Weights of a small mixture-of-experts language model, trained from scratch on English Wikipedia.
Size: width 128, vocabulary 2048, 11.3M parameters.
Training: a variant of Adam for the experts, 6135 steps.
Below are experts of layer 3 (counted from 0) of a mixture-of-experts language model. Rows are named router (the router's row for the expert), down (a neuron's output weights, with its number) and show model dimensions 0-127. Each number is 128 + 24 x the weight over its row's rms, rounded and kept within 0 to 255. Numbers have three digits each.
After each expert's rows: a language model's description of what the expert responds to. This comes from a sample of Wikipedia text that the model never trained on.

# expert 40
router:154097124084087124094156110140114105156135128126147113160149147119161154152082152139163171108139138096137146160090163130152114173126107151148096122169137121146127154107152155101077155164156110164152126102118164102118131158099108157134103145154093129123163169132149121106138143090151137108142131139111098135148116152117103150095155124099132098144113127150107121151107148163119147169102
down7:134147172143170154130144096096138085167151140107130106145106088159081158126152131144142134165123143181102158131117129122112097119149108177142137121118118116168150123108103110112080110141130107111125120109164143103137098120135108114124168115135148100142094136172177068126145135113097146133120136119133117078141160144116103128095141126135091122139147164143130118114082141134117184100119
down8:136198132107132148117124135121107104156138159159161133117119133121156105136094101158151131096120142132137124157126167129146122109119098172099127141170121159183132080089123124093138106126155090125132133172131140142107110110143163118124115139130143156097091142136138146141125047150148109136138150099129128120166159109091133134119139137084114155105122127149143148126135126148051109102146
down9:132120107156122162139157112153142085121113109095080163101142149138156101074079111117116127178137125186169131136138104136121097123127105106131123159144103084139131140140145108143166120169156139130160135141173142124068105154116140140111130157135125111158132110130099105149135142141160107139143148140088117167134107124123145106128169155139160118124154118139105119124114140123091152200109
Letters and digits inside names and numbers in lists, tables and coordinates, such as Zapara, Nazarene, Ukraine, 1688.

# expert 44
router:167079154129085146098137093145106126158111141128125120146114142126153111146097119154167162122159154104134144148093146126149094150126118149137104133149136103144101170089148126105086159158160125119161094105109129124101141179111109153141094152177101108106160152118133146077131146106120139106135163160132121154135111129121125161119138110115163120169104126164086140141105144143119158184108
down0:119160131114129084118167137142145100129104117115151100108113079133102140119157132094154120119130125115141108191136151138134112090090111108117117146137126129135141098110103099145106145164131119124138151134138100117169094097107140101125134118177136096151151150106142139157110145094114149061082160153168154119132104137120131103183096135165133139103149142129099150127158107137160164072115
down1:122149137160113169122112103127142080069172109148146125128129163098110152122169126131103124068134136101125131187130117144150089130152150165132142150101148143092126108098153099148126143112119156143143129117148129108134134155139137175112111099155123146126123133108168142150070137125200105144152120100099127139130107121101117089108116120093117140101099138122097153135139148133105181120105
down2:173120092133153131132169103104111144130115127135126132103095129119151144130076137112165101126137140176110125085113095108128132139089145103176145101170099115128116141138131104090117123119112136120163162158141133132108104124075082121160143071121116091093108157119116156150106138161146079148121126144098110111161080130136116166141125103072143129107091115146150135157135140126148154146135
Middle word pieces and verb stems awaiting suffixes, like play(ing), disc, app, lead, sc(ript), ound(track), in music and entertainment text.

# expert 58
router:161095121114085125129157101155114107153143128118124098144113151094139152149122145137162146114164152095142164132092147139126082127125135147155096113152139112152119186091139121082071139169160131136147139103113136101105095155116111168144110144166098126106166173138129164099114137100155156104124135173128103145135112141112135146111138140127139113147099118157094134135095170171117145153104
down2:120112121163176149131100111108112169101123116138144127134133138133181151102122116126114140161143116126095145104184096136154114110161090166115106132165104111127162153175135139152093110122156133164167164131172103166130141113155171122087116138136149136080134093127127094164136105105114148130131157124099110108146149141138129086106123119118124066107123146157085132129108152108130128115099
down3:131149118169110137135116165170143110141122134124108142136142179101134130119167089110133129162120126134094125096145102162139103104180127129130076147114071109153096081080130116111133144135122085107176087135096175091133144134108080131109129094125193129113123145138174150130107142146115123102128141111105141161107139155116120122124127143115100089117119126106126122130093112128115159158115
down4:150150134106086137111141130108120089107174129131095138109127139089094137155138136128131120102107128112118154163162119140159104109114116139099146151121145120107137079151116137150157134137135151112101061117124132136120123161122157091113136158149077129156046104094152109145110107147128153086149151128123104091111143163150162101140153131096120131152130132112134063124117120102132138181135
The piece st inside proper names, especially after a capital's first letters, such as Houston, Woodstock, Wooster, Ostertag.

# expert 34
router:156107131118093131112168093132109102139133132100159119144106157107138135171107173146178152124178156107134136135081171130131107138112121165134100137128148119158137165097151159100064155161163118140141124095123136085129117165123112152142114145166098141102161171123148149104122138107155135120123127144127099134149109151109106150108162116115141113148118110146116118151087150171103154147089
down1:141131100130138121083183083099124108129141113124150100154137130181152107145124158158141134158123151137137125103132137153131124145107145063094121101105120143086107123099127142096169110123131111101136098113132168153160150140152170172104126102134143151113107094119141116098120111122174103144158144092142126130155119104151154113108138124071143152114138089165140113166163114125166146165117
down2:099122076127125116136124097126151107112113140181124135129123171143112146112147133130163106120109116161136179108136135120116072118114107168098120092126094146122076164111111142142114088111133122079122090134142086097096127089127155172145151129080133094143145162153178128167142157122136150121164134128104094167123123136110114132124101117107140149158167150101120111123166115140121130151133
down3:170142097145167114112143136179153164163091107114099143115151150168099086148123128107109086166137123078101104154138095101149116144133146108122149121112128148148119074146124119162058136095129104160119104119114147108091142157115117097093147107139134124104148133126150146158158129133092157128093126145136143143149158145143124105105123142145111102106091106129159107133110170133122163109152
Letters and short pieces inside unusual or foreign names and words, such as Oʻahu, Olzhas, Helmsley, COVID.

# expert 14
router:139101134130109112111143107149074074162118163121142110124122149092171138142116160149148160125154119101123156152093140142152094137121133152143118152152152127143096167117149179095105158164129115141146107101115143106133111161100111146159109172150108128129138161101135129085131147097160154119142150155099105153152083139109094163107130113096141103161077117145114135127105147131109144171105
down0:096111146116097137152154128101097133144151125125097123124121108141136098148131116082126121129111141112127143093079140139113154106141084187124107101150121150123109190149171142166101118114108155130145087125145120102165090117139116092144114125100148153144078123140148146145159106110134152139100127179138144158150113143140156135114156126137133132119103165101111077108063095131111110095104
down1:136113143134112155133120140106140136127128097155119137153138151166146160144121140137107111140170159191173143149122121113150120079133163082121144138104188118128159093140124142146148109137141144119110142072129122128104112101113115108151151106115152136131122139114130122172136127127157165089146180115167117115104185160122153159114060119129136075126121134146173137153129111129173135130130
down2:161135117109139139137149117148143112101177145163173153152157128123135124128167116144117104170087125101107148130138086152162137077120137099141098139128079126080137081139118130128093162146132118164115130148104138155155149106145111125141143147100123135106126111139102129109150151120078136147171087159118136143134086106121127171161113154091150136118124109141100123200141111113128104140164
Year prefixes like 201, 202 with their final digit, and pieces after a capital initial (L.L.B., Later, Lalbaug, con, centur).

# expert 63
router:127104158115113125104138086149094102189128112097135123145122150107150143157095158141162172125154156115157159159107171143142117133129115172150099139138143090158108166104127158096095163153151110143162117111100142092155126157105112146158115137164091137098146153112126123106101139106148134102141122154125084134159111131106100145083143090119134113166111115148120116135094135139103156169123
down0:124115126111141149139104121110132086163148112136089118156109130147108143116136130155155142133143172043116098109154148146117116142184130170109092122124091134161111081152085122081121095151088137152139117129156104109140127085190070121169118133113081152111096126109117119137135143148139104112109105126146141116134151143147114113106087143134135134111137145134113127096121149126115125103100
down1:105120136101088129134107089106112112110172151102122130152161133108175189089118145148126114127147136180126112136134105127115157119138114190156135138172166109140108106159114112128145145104085155147126131113114121135105105126093057161140096141142154095124158093123132133116083115135143124134125134139138116126119179180156157091145129079119125123135148156135134121126111083121153132124116
down2:104168151148051121130105145123076107117120170176146115150159101124096145129101132151150109123135102127129124109108130125140137126106091117075136133134158139084117070134162122156113126126086120129135105104174132144114137148151140093092124133121068184147088128143140124109133090138144146146163136110141110161124130152116159130143114152112089141110128117151138121164101170115136113118142
Final pieces like e, ac and end after al or cal stems, as in Mycal-e, Pal-ac-e, cal-end-ar, plus R and and.

# expert 48
router:164111150127117112099146089133094099154108168114149114155135143116153125152090160154136156120165133109155135152115139132162112141113082161129141129139152106155108150076144146103120179152147111143146092106139143125131114155117102164150108145133102136125159149137127113097112162113116130108148151164128098150148087125104086153115139092091141089176070101167106133147104153139107141153110
down7:164157162125159113100185138122148125143096115142164171108100098120129117114128098097121151085121163151101157155104120111113163140067100130099148131135119143115116148131122122094127132120156160152155157178118149130097094134111076137160116141126104105128102128167140120156140138122170151095155130177155157135125146122156145058147159139134136148135113123080125132113139133122141117124152
down8:134126108112173121120133112143110124063126116101166099144142122152123123150135100138140146155138100152150147073095130165141161143091112122109118143170135118124118128125160169168132155096111133129074141099081143169179114091135115091076111122094137111161157086108140116121118159143123153101120177114104131086133085106153130130126145157157113137157142125119097121110114123135118133115128
down9:126127128143154115145110157138105120139160117159090144109124132177093164147092157111116071113160126094125129130141092144135126163104101108178108153101121140138126109111104104126136155104091155085109125093140112163144135169116098123132158178112118179086122109108100153164092160158139099124104104131128136151144132121096130128135151076123117102137102150113116138121139137141116097150186
Tokens starting a new clause or list item, especially and after commas, However, There, It, plus century digits like 18 opening birth-death years in lists.

# expert 49
router:137110131136108140090122099142076098150127135070139115151104138100146169148126142144149139123150160112146133137127142127130106171111118152149138128147168104157102155106141124118127173164137127180147116094096132092115125139110093157121102132149093144095173168138141150117103175103119118116125138154144114165138101154081113149115139119073151096154092099155083141127113133131126152154092
down7:103082131109096131107087116101144149124148129094122200122119140117139134126153074114105143084125154116126112112125148134130128129093090153150098141133132148091094183105136159087117116140145097127150163108117107081110159140121100109174092159116126133121177154094126118135091141121122141139110137139092123126154127159103129159092137187124106146159113130159122146113132149135141096128098
down8:132150161121169118076161156140175116151136131116095138127148144149112131137071135101129104128148125156125163154070170137162124090098107123148151101107093119121120098099123151128132145144147141135182058136185118100109126112130111155151144130176115117099104129125143141130108130081133128130129137134125136103142115131118112129130165106112158125105089150127119063146122115135122093144093
down9:115152168138158148090130122106131090128113117099137144134116126162144158173119132125103115130105140140142132167100132120173079184118138114136166138069190124116153146106135133107131162152107124156136128147144174109138099125139112129163182109095138147151176145132122146120117111062126123106175114110125133125118129134183116108122120142091134161128094139129104150159149140151140147156128
Dashes opening list lines under a taxon heading (Authority:, Genus:), plus sentence-opening words like It, There, However, and "and".

# expert 47
router:129086145123083142111131095132108127158146117084146107152101143099153134148090133144178163101159143109127145131091138140125100121119091142167109141148145101141090160097143148111114137161154134129151104107098130124107099173116108146142076121157087153115174170122166119109114160113109145126132131158132146149141117125102119154111169121107147133185133103155107153116121155162098156145095
down0:143106136121119093161135095123127160109133114111084074151118140117174132136116144111162121151107103123133150120106121149145100132119140089129149115090148130156117096092141150173152160127187128115112128094176096102169114141119086134156130130110147119110156129139152117128113098155149125166129118095140151111172148106139120134108133115084148126115161072064176146136135145138133117129168
down1:162148117126138116155152108133114113128149124083133130156108117099083125099113126158122127150165120098128107172136153136092152137137098134173124143122124126116134121124161145112125154093101124124118107105168147108121130117137118102128138169134105168098129140150125165104113114106122144098076143116146144114179116123151117119169116151181170107066109168124177155147136138142130111057168
down2:127110106140145120131148140145126129112071136086100132147152135156141081115118128102149156092122101115122117184140108119114133114122155110108079144125111146105140126119152116146124102169168134114132108148148162160107107095146180102122147112132079162130106186131144144165128156131127114136137142134160111144147119096107178143168131141127124143149079076136152083132112130138119093167086
Word pieces inside compounds and names, such as St in PlayStation, form in Perciformes, R in Pan-STARRS, often in lists and infoboxes.

# expert 36
router:145088141105079113129143096145104092147111133144129096129120155108147138177107157153158158111154126100126148144093176157146114130118130138146126134176159100145139165099123137084109148148152109155153137097125127096102096158123115133144091138171095134086161153157112158097108145094143165116144149135114109142118108148116112167108146106128140092151097098148101123147116159158091136133094
down0:106108096128114146085193129137117132123137132140119104123141148050142099154096135116139105109169121155146131141113136144136137139108117172149141122122151112153137112172140119116095122131159151145119089153135137113108121139150174124114121099115112144171125168122138143164131139135095117130138069174111081109114131151134135096103177130130134098136149175158136106104141070136119118127078
down1:109105131131172086124115129110140099143159099143117106132122087113157110084175090105116131184146135077096125129130086138111096103138129187140112147156090117135148136120117162179132117096112103139158145143162107112132131100136124121123132102141102123088102118129135115138109113116127101102155137102152135087115074148173089174103110139122119110105102129091112148132141138103124167139141
down2:147102081109142106109092140142121127113121124057102160125131121104149107120110110114146135153128114171148102133128112126149174149114167167131148165145111156154148112097126122111175108175134119141160106132118124158117105127155184121126128114136140134127162110111160151107109099100148092106092110132126093109086100153156147117099122108182114092116164172131150128111125168126127133116084
Pieces continuing verbs and words after a short start, such as h-ire-s, h-ost-ing, YouT-ub-e, orig-inally; also digits in years and sentence-final periods.

# expert 42
router:154103142139105123099146097135089073166123157112144118125138142093168123163112165157134161126142131100149181173098128136128115156099097139134132126155149089149125163105143154105120147161155132141134104103132122117120117147103117156137119156147092130127149150120107124113118181100114123136134149147127094149172093128110082141071151119103153085145091115135118135177107141159103155143104
down0:131086132134149140133145117113127162119139091137200166145135125132125171120143101128126157162143115154169090109123167106056103177130152103088129134111123100115116148174151093120147117112133157134128141123161130147145106140136051114139125129102140145115155118128111132131131142136097153133100159055140134174116152132112123139151133131154132105098117120157139146110143150091138116125118
down1:123110137144124124133145124101062111134127125099133104094106114151161126150140104093113098084092129103114125107149181094144164132138125159099099139137121139162107180132117121129137113126128136145116129171082127096115166122106163132170168135128097137148184167150150101106127120135148114151187111130176093156143109136144119154146142142127113127128119172132095158106116125092160108110114
down2:143079106132128077144127140155121075098117133103101120147163138126123113090089096144162173105130141127156145151120144122121129117110117138157128126120095067117149186097132172119101102128153121094089099116125101127175112149132107128118116166163159133092118120130115128127103110103169122128164142070120097131119156103085073160112123119117149092144129133124120137120150133112143120117148
Words opening a phrase after a comma, parenthesis or pipe, especially of and and (of which, of those), plus However and capital initials.

# expert 33
router:124096120129087109126118109139100105155142131109116104128112145094143139160094144137161188132173152097136168137085165136138103166111086135155102107162140116175136166122147130096107145155147145124156095109128140104091116161101118156162093145170087135102162168116128146103134143094137154120140133170122127151156104130120124167106125139117144097129124134163089154133121139144108150136090
down0:116153147149152147114145143095098058097126092123108125137151133156129151138112116134098174146103121153155108129144170161086125136150123119151146114142095177110124152097097153111158124170124120102138107173159145153178145138134112131105130140132157150114119172113128096108172118112155143129112121095122086110137160134141172133163170126117126139090125120087099102130115145139163086131143
down1:119125115123122144141146145153139148053149142127159114163079129075157110115174118126106156116120120102129139084140112118163156163074169131134115128127143149093148193105142134134176140138112144134124117120118123097140155120140129150116125107121116110091107097110106083153141088137139096106139146105108124168167089129152146143142134128154110091149095122119154141187155144116139125128131
down2:114120149148124114079122152131100140140123113149128120094095115165084121188128138131117140151109164132134126085170140156105140139149102182156165144140165140104157090144102129165148114141074137164118127120151144115138130152128133091141131154159147129125121149152148112160137111128169157104117146102129079110131160136136094081154139085132090124149140132075125142097116142114134137136079
Middle pieces inside words and names, such as righ in playwright, rol in Chevrolet, evel in develop, plus digits in tables.